config.yaml
num_hidden_layers: 8
hidden_size: 448
n_experts: 40
experts_per_token: 8
d_expert: 128
d_shared_expert: 128
hidden_act: "gelu"
moe_layers: [1, 2, 3, 4, 5, 6, 7]
router_score: "softmax"
normalize_top_k: true
routed_scale: 1.0
balance_loss: 0.0196
balance_bias: false
router_z_loss: 0.001
init_std_router: 0.00664
lr_router: 0.000879
vocab_size: 31118
norm: "rmsnorm"
norm_eps: 1e-05
tie_word_embeddings: false
optimizer: "soap_variant"
learning_rate: 0.00191
beta1: 0.95
beta2: 0.98
batch_tokens: [32768, 65536, 131072]
max_seq_len: 1024
train_tokens: 338700000
max_steps: 4464
dataset: "wikipedia_en"
Below are experts of layer 2 (counted from 0) of a mixture-of-experts language model. Rows are named router (the router's row for the expert), up (a neuron's input weights, with its number), down (a neuron's output weights, with its number) and show model dimensions 192-255. Each number is 128 + 32 x the weight over its row's rms, rounded and kept within 0 to 255. Numbers have three digits each.
After each expert's rows: "comes after" lists some tokens at least twice as common just before its tokens as in all text; "comes before" lists some tokens at least twice as common just after its tokens as in all text. This comes from a sample of Wikipedia text that the model never trained on. Tokens count by the router's weight.

# expert 7
router:108201132143135107098110188115136137113124097078150140109126127152096170116087116140143057095186140151158092149139152112157134125089149155160162131112093109144130128094123107154122103120093110
up14:100106113097174130162127149138097108090142118132172094118088100136126154115127150146216106093108101192086138160119139113148176188128164160082126123120151141109126150078188136113115172165074145
down14:104217074149169109145090121112129167135159148128170102088165116097128133130101126067096085085153039146173180196096108150167097094138156086178144150133134094138111163122145122139067059160066151
up15:146061115153156068177139117136066143123127161132136106123143154141128124157125141124095122110156098126123148123105089123104093112111203119120129134088132081107133125104130078157153079170157145
down15:123125110130048145157119149134121151156101096125166154116133110112133144088112155143148104126125103163164145125158104115128170102084104143166175103061128144157096160077174147135174131179095140
up16:099157139097092103112132171133092087151157065119145144113161093154159106158090126104124126171112116180086111096124156131073199101189162113182139107081114103149155122122071153127132142166125104
down16:110067149173147124149104061055190179111135141130136102110184170100175139137112176197138153169103145124126174106096112096123127144111174123095100105090114165156099125063173131106118107146123141
up17:105162061182176113124135173134086088102134118196143149107078122166137153119059111139141158128138072195136111203178156180086128140195102144092096107118110141150083092101107120103078119088160122
down17:142070111124158140120085153159079113060064123115126065116152110135148137178146177127115131075149129199096158138143144180127040158110101138096077151135160092155071117175153127135179106084175143
up18:168199134106136103142062161152168130087160162157152174127126146075130143112115097175072116096117108133153107141138096193158140071061085100130120101122156089135113076134183194158164112087109082
down18:139163113125108095123156131125107143120117117139146139122034114119136135164122179108085164195139184146074143172154121135122151122104116173140159144149150092105113148166177154116113136135120153
up19:073116160158153141122155133118068110138151099088131085142064053128143115105114107146083070127127085117161099139122118141131139098180103101121145152095108070084121129119125091134123126073124122
down19:131155194130100099061063144113132129128139124128141133124135119084098153154148135148109152093113077131122110146136148097117112141124100112114114106108096194151182073145131144128180161108188082
up20:129135138119180130093172160143149117137176091146134120091098118122132131112076118133166095116135149184111139132088164136208114079123184200084110163188146119193088163101148044143097079135120096
down20:149170146129130147183134126152116142128187099127115074176107150092161159123107192156158144128096133105206140104134095105179073128090077142121100135140099111156205098118093137166140143106176164
comes after: "0", "1", "9", "2", "8", "7"
comes before: ",", "–", ")", ".", "),", ";"

# expert 27
router:159158133114131108081083157090143136131129112098199136115125102153130129141134135116152067140179096118092088125126125114172146146099129188137117108110128127177137126041141062152119125141097189
up0:123146172122163144128103153085149166145115166079163092176109106104150132220094112056096123140143205110181126152160060144173165054128140136143163161161149156161104129133109091109160173150152055
down0:122168146120070151111171114103162141127092122106215126124074087089162126143121180114153194154125120105162143193114105148138147130130163199170114180086157137124102116119119100178149075178165141
up1:107158185090117065109088182160109124120189081129148154103086090100162097164136116129139135088119131099068116167069169111105105167090161112125098162154108146085132081095092071124117052115135105
down1:154115194053166086166164120166123127122115073088141139135076157114085151142174113171175188153154178169084168139081115095099093097141117112127134160159181184089161140084145106108129124113181088
up2:151160173143155141110163140091131111170067135139123113154085116147161130161086113139084089149103103167165150148170112127120188120136116133141064148128052128104158059171117060091162105075107157
down2:188106137161095119119131129147131133074048161148138118184078137116151212199112104128145093154128082076159121197131131091164171115129106152176120128140061182147123138111113089073152135117106116
up3:193130093102147150153083190136121139134172151191148098138108081128111177110075120171090085090182135116180158179155106057139106132093128138088090124091172102171137109138110092145125142183158128
down3:082127098107165207161103144181153145127139145168108071103160129102169124063134111084117147068117165168124142173089053143096065136077109192142150102109139121128134085141114164143124109172112155
up4:159108177055167146137095134158123140177134148183128082151195105128115100119120163109162165148120152146134055188172057095111170112116167109092067095101232063142122137102119067099145128141100081
down4:126188090107152058094146135096175112112169165169126090121186100088136056085130130209137127204108180179166175195136043075174077125075113097064087158152176075114130129137127113147148113098162153
up5:093093158126104051179130133117136149131145209116121156131111116135101121130108134149104107071156156116155118180139086087142191126130110127150149113082136121097154106097138161140125110169164102
down5:064079127148127214108132129143141142180144108118124097082080113142090107168147077137105127158164162076098185106111133154108095133103073117083072118098157083157074129127102117072133137084113061
up6:141121132107111132087122115140119176127146167093173100156119151082102131093139185091171145117080136097105077106148146151145085096089112066097134147127151148126119086131129112112084134186164112
down6:098129165149150124144129097069170079136141138110077029081135128102111074150105144122155136127153099105210123105176167151126146109155136079166077113152097203109090117130125089121137096134161078
comes after: " the", " a", "s", " The", " his", " and"
comes before: " of", ",", ".", " in", " and", " for"

# expert 5
router:159119197125143115096219110146139158098067107105115168140169089158136132117133055089169088165132133135156124107137173158183112161084101169144146158194208108116103140104144062142114146106124164
up0:103092159086136164149109145121160122104137158138189166151073139157158157143105121094138149163125096101121166116138116049131108172073176062158156090120129157120075124164109130139116153116142125
down0:070209123099111110126093154166093152122126134065109080154195122135163136093160208143150178095077093133140106144123126104063078138108157090143117153145144136142134079133167147163151131063169128
up1:155123127147104092177143108070126097174091139100160096175117079166182068098167099077121118162119158170100164110063204148140154131091140098154177079153165141142132090133124103150174161099116166
down1:133090106114106171162109110121168128124100108052141153147136177163155164200139139156144112159089160104113168166147086121130097104102060068165166091145094140109112110134091144155143143134157111
up2:177136096139095113121181119157118169091136104108073152115134123172128107157138121131204152088168117150169164061143146108113132183138069118119144128105129150173127200187138123130114167056130127
down2:147071089170085143178173126130076172182154128105127107082180093136102156149168130165091115143159112166152124110125135100093142095094125135077148161128110149100182134116151117069142124128111092
up3:143082116177138090104143107138163112138110131132126204153118092096126078147082123138155136179167141109108077115122116085082162095133092160120082113140121088116124147192163152078139095096160168
down3:127125055124122097092083131133159175143102125122104091143152096120212159150190121119142180057114115112161079176108125144126073137123096079103108107107157183130122106152180130152108141101114129
up4:120112186095104087120126135141105137117111109113176177110179169150087116093146101133142130126107182133071122106114182145145204132075126106131161161081104117137142110096163085109140116151086112
down4:143157130122131155142156111101100070166175060122149141075207147117105158123108092121089094183139072135124125127117148070139156143123155174067081152102146173223141108107183176126110170144132161
up5:101112149126121053078163132096083117087076120172163128142117153128146116099201136109195140124142123097103176177145152120185157045123143107116116135083089089185160171154112121093132095133118103
down5:142123167105111141111164105075137106120171093155117170130185189092099177164148127132195114127106070112134161119106103133226077149155103164102115061109062102145190087104100197137141088150097057
up6:155158095142107151143173092150154159147100033072134096098184091107147145110203156134147173119081099124116123149175146156138121124115074115192058147177153125062157130102116146098152129105112104
down6:080135193133113126172139167124105138075144067135157112097102132100089125072136158159163152158068130123140132088141109141127115145142088169136128092174157131128152070111130211143077135154161131
comes after: "\n", "0", "==", "%", "4", "5"
comes before: " ", "\n", "==", "|", " —", "==="

# expert 14
router:099096073135162111115069145111143096103014094136140104150138135142100125088205117137168159194179077099107133138166118126145096155086203119126121125134106115086119166131127080153091100079098120
up14:166142147141125160117121153116117126139074158150147132135161187122150144125188095135131166111155092141174134126122076129140112102078077138130058163113131195149113159116115129081117116088113104
down14:144086091148192148123125135124173160120145144144133146142116156124107132154125172130134122135149182127089137135130144148147107129118130094140127121165132140194089171146104135179083154142090157
up15:108072160114088162137087214087109150087087112149137196067180100109157227086098149122106130099138072077124147070128143136103118143132136041121162088125105117110151179136101108118147145115088115
down15:091093142120111118131112125162161149161113137148174115147110152103093197077104148100149108177126094065094162107076139137123091123114135066142157144078129130108127083089161135108079089131148108
up16:076114122116175136125098143076159165143107096140151112089167185152101144184120098068101143194108128108145174146131114120209163140116122116205102164102103139151116146097153125140165145113090108
down16:122075104095183107145202126123112195122150089055125097104124164063152145184117121148069148113095115105149156150122111140120050109148083154142135157114116150157136145092094063079118127126087108
up17:099096166109152150187110098098164144113114104194095165132120132126142103166187096105177137151146125094085115148076168156112091143071093119120108104114193100191044177089172162076067099121093089
down17:079123160173089105131083158141114124081101076163100138124168138089190084137086156125168162166145188173068159171158085101141126143084123089143159167124121171134162113073175103179117175138129070
up18:148125105131194166120130087110124153194093111108064092055156184126098143173111170163151136118124106180101148194136110133117089195179090113165152092139199092112155104146127102158069130150119142
down18:138092171136205132111065163178125143135119106065157099102152120162104101156100134126131118105115179122096104162128041104131106128113196149133099142104212130111171116080101131134181103161073113
up19:160138072120162110136107116130080091132165065057133128127157103156125122106077140132169101181094125117173161058177114112102146128156142138118149112138176128142180124120153114149132122070128142
down19:120105131098090116175145202128121059125118127115065125139143170110075184221132144109098110206146129147131095058140144082147146145169114109064108132130100082125165158098118166085037165120176098
up20:113068101175142137110099159149064187111144148089103107151139148112094063094111166132162105121073108128148161146134154083111152089128173110201153112095172142154160098136108150107164154106129111
down20:179099089097144182100133129054118137076160164134130128144216156091138099103133101159130094104125128114176109163141103072144149121161176087120144134123134149133196145078156140042121098162157142
comes after: ",", ".", " and", " he", " was", " which"
comes before: " the", " a", " to", " in", " his", " an"

# expert 15
router:142083154163137087102031116089132109126101115167138209072162059194107150111104104120175165151117135133109110161147126160134150121084121159146168138189126117147081094116190130145144114132114125
up0:184121113087176108083125164137136152149129071107084124132118079094155189143090101140095116125094077100110113133106131167171158074112108150140130127158117119091066136125135078056117152149108110
down0:182052173146126184146109124172077148155134146142214141172020121140127128115142119164147116101156182097111129226154151152140095170080134136100194154105156167149237178142134107108118120150159134
up1:120086123163135098151110088174041149174131158107130153071138131143114161087144145168135119143133145150150101112071138101121153194200192106130117111070145123130153135108162140143129252098154117
down1:083117134149113140125130082143135145154157126192164104170168101099182089136123094130111169104152108182097061112068127164062105067152090158135103169064123130162134106111228053095171113128091129
up2:149149140066084095109168119052125155185101110145123119134176139076109113162149159105113117163094133136174092136098020157106104173083133131114123078181100070124097042067106116157118116107118123
down2:115129193182100087139154135115106090187112137086110146109129152146151117143120156110094205136120142112171156130114109093125111084099104114131098116137083106113080160132143134060139146125154178
up3:208074137190173147114133121169150138113186143179122134141101118092138066129148090140127118188100159141146151088115146098108146141095132108156109128139159138075222188129140109087142086162067200
down3:161114166136134116137092185119145068093147114115127087126101127098096118212070113128114138145178126155166126128051094113142136122122078064129096060186153116128110124199077120146138124062092102
up4:138083161144155116163122115097099172185113091191186141143172107133125069104129112082200108154094186164188171096181116112125128124092198165139166106198132188132136131103155077095130141182125152
down4:132159112142136148145093154205102160145129149113178109108105111193116169167111093193118104103131117152142096197178080111082147116117142117116089118131143095119108127144150133175152162112130140
up5:208078155176156168125109115083139101047115123126140170119186070165136098135147132120155144122132116155080114156192073129109119062131086120115127188170103133114193192113071152141107151099079091
down5:142085171131134197129126110144155061126154115080111122106164129127128139144119064168172097126051123107096175102097146150156157166135110110054085149162136148052109123117099208042130114142146166
up6:156177100142186136109113154181088133107107120104108200142222112072166105140175143123042135117111161126098132144118128176085126091050120098160103155141109116179115153126153191093129099113125131
down6:129086134109097127155115128156106144093101134161115080097124060072169119157142133135167178179124168122158121114150073146149079108137154150119129108084078090198128112107124140130116139129083065
comes after: " |", ")", " =", "|---|---|---|", " information", "|---|---|---|---|"
comes before: "|", "\n", "-", "The", "|---|---|---|", "|---|---|---|---|"

# expert 4
router:110094089157141082105128155089119134108072111156124177149145104151110128111105089130134159166150075066044101166194152147157105123132121170140134140141117139101155076157130110152105072121127147
up0:173144151172109151109142145127134078091118119152063190113219172102072120094150132137081126131106140089145075150206161132088098140059157119133161098130112118110158076124092121139138128146138180
down0:120098103120130133145097080118159136110140137144142230149085143177135121116141114109145132129122077138171137040183159108114156120129105135065102078144110151079134088110092150115132145135125174
up1:174125127102148123157117085090142086109148145129124139123088134121131091121124112118161132125078058146141130153162134078140132161136132162082107145166107125163158061126102126131118124104103123
down1:114128117135143075142162174178089191138111128139111024143134106091105132179126182127159145126147139160108084132093087189172089091113110069142172090113175145067200118118075056134183150154111083
up2:152105151176069111116145118142120127097168109116110131157122087159109110138174135116194153109170118122141108124146084112142100115113112129125113119082107130143138156157134130154112107113121138
down2:126128084092141079145140107121083125134106164124129132137108144106099164194185156135098188112064077128117077186135152102083096125110108098169081051102142169107188094166131136152082094121148124
up3:139139094158159110180073161134104139079127109125128118214147171095057060093133130177152156135156159139091095164152112148064182103156086117137164110119085130079126141099138220212065093131121175
down3:166147098148108141155135093098155181138115047137085147146144125122135126130199105122062111148123101091147151090116105172089126089140124113125121114131100166136054061190130118097136135171101124
up4:135052089131086135103129147121150163149143170106169184073109120096132156080093152087121050094108068158110062143100126054091088128174170115155117137104174126133146142097093176113165142147075130
down4:121157038096117162142137114149201138151074093064122078123124130118155102099113131102143117141166140105109099100143171090057133190149142150098161176151194118111075098125141091116213094144122082
up5:145085081083140094110159101091142133116127141134053160065115125142078119124157166131102114129091111147160195118139178135210087136087057105189139095159124130189077129123134122148118119160117105
down5:092114126173118141147114070122061112185154167171099092133159112128056146125109156183174169146114088153142131170105105158160131110137092131132158105187102094094110067144149086096073125146106123
up6:108128152166140083100079160172136135170132103101108176122147121132125131083130098083124095177175051147151133122132109135137109110151085145167099098149148108094165160088099087126080082099081181
down6:110088097072145120149084118131088160099157125138112153145140100109130116082151165110066144125139099170128166139078138100111158123101111146101132066114128124170129146184107066195088175082131071
comes after: " ", " was", "–", " is", " to", " ("
comes before: " |", "0", " to", " by", "–", "9"

# expert 13
router:173088148152118116116110182097124160126154112128156109039116113131123143108186167092114120134127133105163109141140136151119123141082151164139133121152115115156142137035172137134144143113112111
up0:193131139099149148166040114094078147091136155103125155124113155140083135155147144168104128181150109146138099160187074179148114130104163069117116185079131094186127111097128146104117137171124133
down0:081116116118089066096133117178117131136149126118133140184135102092075065151192144108098144188111137128123166145140130139126096136111152146124117086107143085113143142133131113157135107126097106
up1:065101126162175195124150188145177141112115126149163157060124150155162126157119154133178132141177106129108139075138118162171085104131089155190173106104103077099122125129175151153132160151104147
down1:133139095100202169060106123132101106151193122156167145125086100143189146124090100105052121102113062172097094116090148122164095119162068203164149110086141123095157121079111104168182090134154114
up2:116120182109180153128128103143158147123097159160177142130143172207190163137116159131184129146149117126160102161128189128189086112083108157117143145147113087154138155137160154139061118110101132
down2:116173155115084148107151099151110101128119170146155144223143136140178170119143059106152100149140178093108078211159142103102112165114147140160142216159132117102096152198151148141128153186078140
up3:171154106089161111139142179113092142110174114145094152118130095138090152106141176132127095107086032105125122115181135130188145145088141122110174099167177145167138074090066132138114173144097102
down3:158113082094112129091108100136168085143122124168067112125097077151157141127118125058130073085108109181144133107137143117113132137134119170165147103131097112114140093064071111096148162154108162
up4:119114123152102120191075117130093161123100116122117107106123098119158152126111145147122138081109132117150102173115099155154146152121124114152182085178119157153186142121139189111154117192111144
down4:081162121199197159144147111120147117105078105132154135113125122133097155134125136154110057152134120134112117159098103139154149103070164096111145065192139100114137132155113103129093099139062184
up5:142068071184099077101089136152148136176128136129091086145085105156170131139114166061081125177137114126158144108154088150164137127137134082128071078192168148118112100119159130112183127150115134
down5:144127198080122043174111135120094115131123094146143156104108104087149119134143163128078079113137183113092164157094134103085143137136169124108078179148105153156133124109180126144121153121113094
up6:113070141137122091130152138153148108074172172149088078107094153136107115139189177094102146128095195111108156146161125106128116122080136117137085112119127196134115096124138104166038093166134096
down6:094138177209164113172128138115144125193112119096132101122159122134091079142120058128096137172124142113085130149131073134132171108093095085128122138224125121167092106094192162147097113123135129
comes after: " the", ",", " of", " United", " in", " New"
comes before: ".", ",", " of", "'", ")", " States"

# expert 9
router:114153156176130098111197113090132143089079107178133180163141117149093159087212110102146112126127101120134110146138129122158100137110134128162181110133158118155113181108095131152062132117140212
up14:147148149142157167119144113111128154124152112183169088109098135098126142147116108153184188107071108109079149142123120072128122105111180156102120100128128135086179122120156128123169102118085144
down14:099119153111094162127173129143152099157149120165109068102138123170128115109142120101157113099088154101166074087115155120156169163155144127096144169185118143111116135153136097120120144132141159
up15:103142142184075119155090076145166054091192108115146144137133194135121075148080185136166170105135184188162078135116121100112126109092125130190141097098164096117137169138148153141051094064124155
down15:122063145055185125122141075091157130139119101175142115133116060067153110094121188111113080090106098078182124165108141129117215122136105142123085063081163112176142110184124073148131094190112087
up16:123179124140141109177154166176221070116137095132141160115083179219090166145061143149100126133156104098178128102135059173141121172176090128122074114127098105122135206139167138105103185077145079
down16:098164111071164166130088125143191109176157131130092133121161105140118150140108170133122101051135157121120112101084112189120122132129143127138105114109184133130140116101127132171122082107129146
up17:073118123146104132171095112194075101146112138077105155069131169123082114095151117122109177135114188154122153140195123113201109153148166120063119174069117103089103137152102165149076151155105154
down17:139097116146121147079125138105169050145135166157106060183088123165160134114098061141127178103169114098088143128113126109146146100187088147137086113141161112128082138105149094114129091126120147
up18:078126089148106150094155164066110130142187102148092087156171166132123141091129166111144146142089140085203184086149148124167140138081124177157101156134097090108126186134091119106168079117099145
down18:099157148126107076141152102138113173160165154146134095153188079109114093211139173106139103097118133124085138137125127168144086156133081095154133137140163140193136112193107152097033106080118142
up19:124142095165179096127141056175119103113185099100081127107119128140156132191158123117135139130146156139115179142097157146093157101123129159099130160142196139121116130153129139120171171172147091
down19:167095146118094110175103147128163155124119153119165075095131116143143097151110125156114150133167111153099135168088062155185126115149125107105149125159083142147163089123064112179142145068081142
up20:111093165123139108178074106186140104124124087117136164107155150116121113167132074152106074123090157142078151133165178128164098054105142153138114139120130172071101148123118136081077098111102153
down20:144105126084130111102125094104113115074090153128111143129151065098105092171126110148102109138124118179114188142128133139114118132098129095132129102147146181145124092056092120078071073174133114
comes after: " ", "1", "2", "0", "9", "3"
comes before: "0", "1", "2", "3", "5", "4"

# expert 21
router:106145115129123164117051185093115125111099139143131141134122113105111166146082152100124092147116083119120102140145081185106149133117143167177147197208210116117096114121125117129084061100110107
up0:090085134094151120125109128124128129152150126184166096129165102161151142182139144109085134136120076103092117145140103147102080134133089155172112134137104100102116128109166191109081121133131141
down0:114097094111166058110085128162189139100136131130140110106166142079105104137135106107107086171120154117147092143075058163109133122157128105113158151133101151138129182103132176125195108114180127
up1:119142186095079174102105155141109140158173126139138147152134122131146130095108083138103083136120123085143118122093094091086117157130151186143149173128089117065098117129108115159159255060157152
down1:150111134136131155205108103167085141144154175174193124082121137186139173126094169109083154106151140151134159087147119148088103081134195172031101116197152083172107110130102202069110121139089167
up2:124141074116133138190112098144182138120133184118115113123117106126132107127142131142117126112141161050140179134139094174169137165133102152119051091176151145096134138152061164191172098118098109
down2:033169162173084099082133149139098139105103150145129110138107123115118169196112164157144117077136156102112141145116096132162107124145119128154116160132137156129171100059167139099172093115134087
up3:126132139143157122119157166109177144101137087099102151115054150182168110132114186149168094142187106161135082121141149124114144124170156171126119165112159105110157197147142115084156070124086098
down3:141161067109165180126131075165146133191135117106085097145098164139105138178141136134204111127098109147145166083130103095142139160137128094168131163114172154147128119151111145137097098116136115
up4:157061071126143147129152103122123154122162169150158135178129145092142095168123226139098116164104136159177131144102115105105183129167168117169120122111126116051124139157147131066115157137063146
down4:136075063151169142114104129119092050130108120129104136064163179113081147113120170153115118200137112140078091121135109127087162049138121134108130111151113121113163129201122151140079092103215132
up5:142197163057129146139150142113136165138137091143092180133070127170147141124109177136116124140153102134138128102124135112131141125150106124137078092113161166173158176124084140090110141089157114
down5:107139147096129125210048099124116139130114127169087103124167104099128236111115131158159128115075058183121126140143055138117149098105121070135151111181097093154122158170125155139120185129149110
up6:103152131096120094141108154115145147181114097117124157161130161089122086123134106060195133205089185160171178139163135167148151104170154106111147195129153115060093145145188088139085085107111134
down6:120145160083137144212112069151158149151156128089084159157089140193131097095133166149096171171177164060145157130149060136107122180132114172097104156110103127167136143156128067125063169084173116
comes after: "\n", ".", ")", " =", "==", " =="
comes before: "\n", " ", "-", "|", " The", " In"

# expert 30
router:174176142157172128090126188105180121113159120098168120071125104140105148117154064112128155104194108074091096152125138118147103128092123184160131132118152120169114121081160105162099097102129172
up0:173114113138166144132097115128119091102139159120106139147153145142154174112070162082165144111115153134144035117128119101151130134142102241118127188148124091189113073078128138099134111182155105
down0:086131126166085161156147168156152158157159149155156125206124134139149110094081078141117050140162098132131124130140155115067158186074141102134115184124096143124151139130167121116142138131130120
up1:111134079179175145161112140156133115133152050139084157110133181162120112139158174112121112113119151074101137099140151114117122115115146147117120150114103164077112175079088171177082134099141126
down1:118085171082152145160094138146158190095148173130089157105125103116202180114103147097065155141105108114166153109137098148149081138158106126102100111090091074178123148132171085125146153061100090
up2:154145123170121134114129142165170112133147115123129165137144123133114215098112096095177150159169084167133093139107133087105075167134155141160087113100101155210039150068140181078133155124127144
down2:104094147134118155122199126123102153111128127149134088077120162084084179137112093113105108096123129153115156127145067152150163097150167152177099085121101172065129139094131120130066146094093147
up3:129080154118065175114095126159143154205139174091148171152129066141198097144137078146121142109143139058078102123125125199115129083114129120163157156111077163074102148119166109101156154134138125
down3:120168175182149165104141119130106161130130110109111118114117090096095193168152087094144092167113150063134098151081125151162156127125130119096159124150143075174127101103108176160166120178109130
up4:085068097128130149148103214138100117136163184117089072122123122179073088167109070087165119148145107125137113101106152116174079094092110098092087154092050042103104168153112165134089143152129127
down4:140107122150147111146095134155111108174151115188144136143044108102132160115137077156120147125143133128102150131084161110121122148170103124120099078066138166107111100073143117181166115127155085
up5:120128136081182145115105101094138154138199106115131081071101116093131108120131100138123177167120089103167122169113121108165200140133132121154173107081105180142153092115119141118171081069121080
down5:090125135136153108087110111064135100112124095172136132077115169121119097091120157167184133082093098124107122052087151113171096122153129145151188105157123174147134127105114176115157130174081148
up6:110133130140134119111060082128145158092124131100125173125140140155172136127123117124158131143164137137131133129104139101128154093107141160126125131097111076157169099143183106132114140093126102
down6:202085099150184196142157088101096129161177128178138084146110118152116100137132089141114146141132103134091137146122109126093103145170159098092108161123037105062129104092159168116158166084129116
comes after: " the", " a", " of", " and", " The", " an"
comes before: " of", ",", " and", " in", ":", "'"

# expert 24
router:144187191132143083095185084109134118102159127145110168202158089093101129134135126117139169097119117114159131127142104185160115123123118080146137144161204103167061118081171140141127109117071216
up14:116208129110087147113052113162116091152122124109135128119123084088110172168122132132156087170149141152157108132106117174080138120086141089160126073129111120171093166154096183089133072163095103
down14:170106096070142126089135116133159085108112152119098145122148181092114148041170141053052085086151155135105143113133134126085096171107101144113145144164112122178190141120166114190116148117137090
up15:065155069134140146137112096079076172125118166095115139172160162123027154080095160121151054179135066089138068166080109112130126147089121105125145182181171178151124123093102036149054174138135091
down15:139101172193135113149120119079127121130141151172140091140168103193130097088113158076090165136147173113131132109099143150131177082083162152116099178120088087097127145121152126087183144150113195
up16:111136187105183117065113102117147125083127157162130124110161130123164095118106103139178130045148145089067124127111135122152067073129108181136105122112076145085176175111126139184059096105109137
down16:107085160104122098114141088137151128120212192149122098154130077172169136090134110124096157173087153103153148120117133089179112159106143125092103127146146134112112165135153120142129188122083155
up17:115140103142142093071216149118110119088056134164146114159118093126151111132095123181147117113126119100146209105163090129172095094148122159087166149141118128165140078170122055137113144160097160
down17:075140150144153099060117154157086129159045119094113167199092120103138129133139125105146152142138096166099116107137162101102082118107119147104094154155120177079146112158093114145156123128152163
up18:103116107094187138168142157147086110094172136118141131128128078149191083156139165154131136153111125109121152103163114131107176125081124080139117118101122190096123143130166153098156111093074055
down18:160091142111182114135130133166153126112156146127127085095149160111111140094082110102142155170097178168120118100133145117124209039111078114110140165134189134176175167154108178136107158136129170
up19:141151108165153098121149116137140174143122175141101159176126155145158128129210180162121082076133188149103089122128098059132085106075137164124129146057120170127077116093131139180161098141115179
down19:130168093188122117129224148125130070177178131135059188175146086152112073170153183140182143140142158145117125124136085117158092169136114149110122137134157094138079121158205145125162113164099066
up20:169133116091173094123108096138173104147065159134093219103105078129134091146129126196090101137105166150128120143156103108126121114104115071113095125119110155135098124141072109118069151094151159
down20:106105120077101154162127110225109089092121153098165065139107199127143150138115162137117143084100107142156085091176089169186146120167148113152141109181125113107121073084151144150140149145151095
comes after: "\n", "0", "9", " U", "8", "S"
comes before: "\n", "==", "-", "5", "6", " The"

# expert 39
router:111180158178133098115187124124148122101063119099146203141138081142117133107108052092127090134139095065168105148154185147191120178107126151141171154161111133114102155137127130146030112116121135
up14:101071118055137122162093144087076125148104120133080164103158118151101132125125142135151142167162149120096139145160121120062159141134189105117134185181046148161137133083164160128118143135151191
down14:074111129149182158168125117153129135146156095162061100155107168137112108088119158105099109084173134106148143116143196112134107116098082074110195151082118108116103177094125149164132112142169138
up15:105136170071153118099077150214156140103159123120171113142136164123125154114169131137111160120084085136142146145088078146135181104136139145155095120112089122076104144181100061165104121118125115
down15:150106136117111136124115109063124084068176094086160059104127112161094094137207129148117173081129154166093161150098116118196131128099073162141151146146119087197143133116157077109116085120112108
up16:052079160145148131163176134066108107144185104129141188113123153127120088078126158101124101162125111088089076164143161119092131117111145124178153117147112107142112119133099154074168078075142159
down16:130153149135159098134132109144132136180153132111144109128136201151154160160104211123130116089050107159106057094094139176149130150100139096089080127150149151133134146136171147114157085128113131
up17:120177107115110152112146116159085138168108152114155195162098064134070078145102084120118096084124145085120092141156129081166148059182147097138071138126116096155144150069067080100123128140170121
down17:112169121061113111111155061152164072157130118094149136106129107117140145125098067068103051131099199098105088077067117119171180124157128176109133138164070080153137118171132132108174138132127110
up18:200146179103135132175171128174124120119122079134117167095155143082153152161166104095140193105146131148117126223136111078130117119105155099137096129099187157076073129146041110103126151084099127
down18:132112118115088070150200193165118153047186137050148098061146169097128112128187166128080065089115168131118127185149118163112121133149171097080159111174153120122175137141087124150141115155060134
up19:140133130128138123108173130132157171167125109165111095165132139156140099098202074045208127137150091112178142117156070145094133115091152120166105131120097161205102142182104113177088136108125106
down19:134104160102102101083136129123096154092111088083102089098171133152128079115083205144147159115170117054151170056204168186087140109137116126145102163145135137087120144135117105110072147121087117
up20:172149116128058144131113115235153161151108109123167153131065068162112117093096106073140158049044102179116117185137201120154127139096072114100094120188096097111187121083116192189144148087105140
down20:107122120104073106126110137057148124113116176170133144092129149115255115125130117168154104126117125106175116159115102109137117113161196117104186147109159217120149195189124133111114150141130112
comes after: "1", "2", "0", "3", " ", "5"
comes before: " |", "0", ".", "–", "5", "7"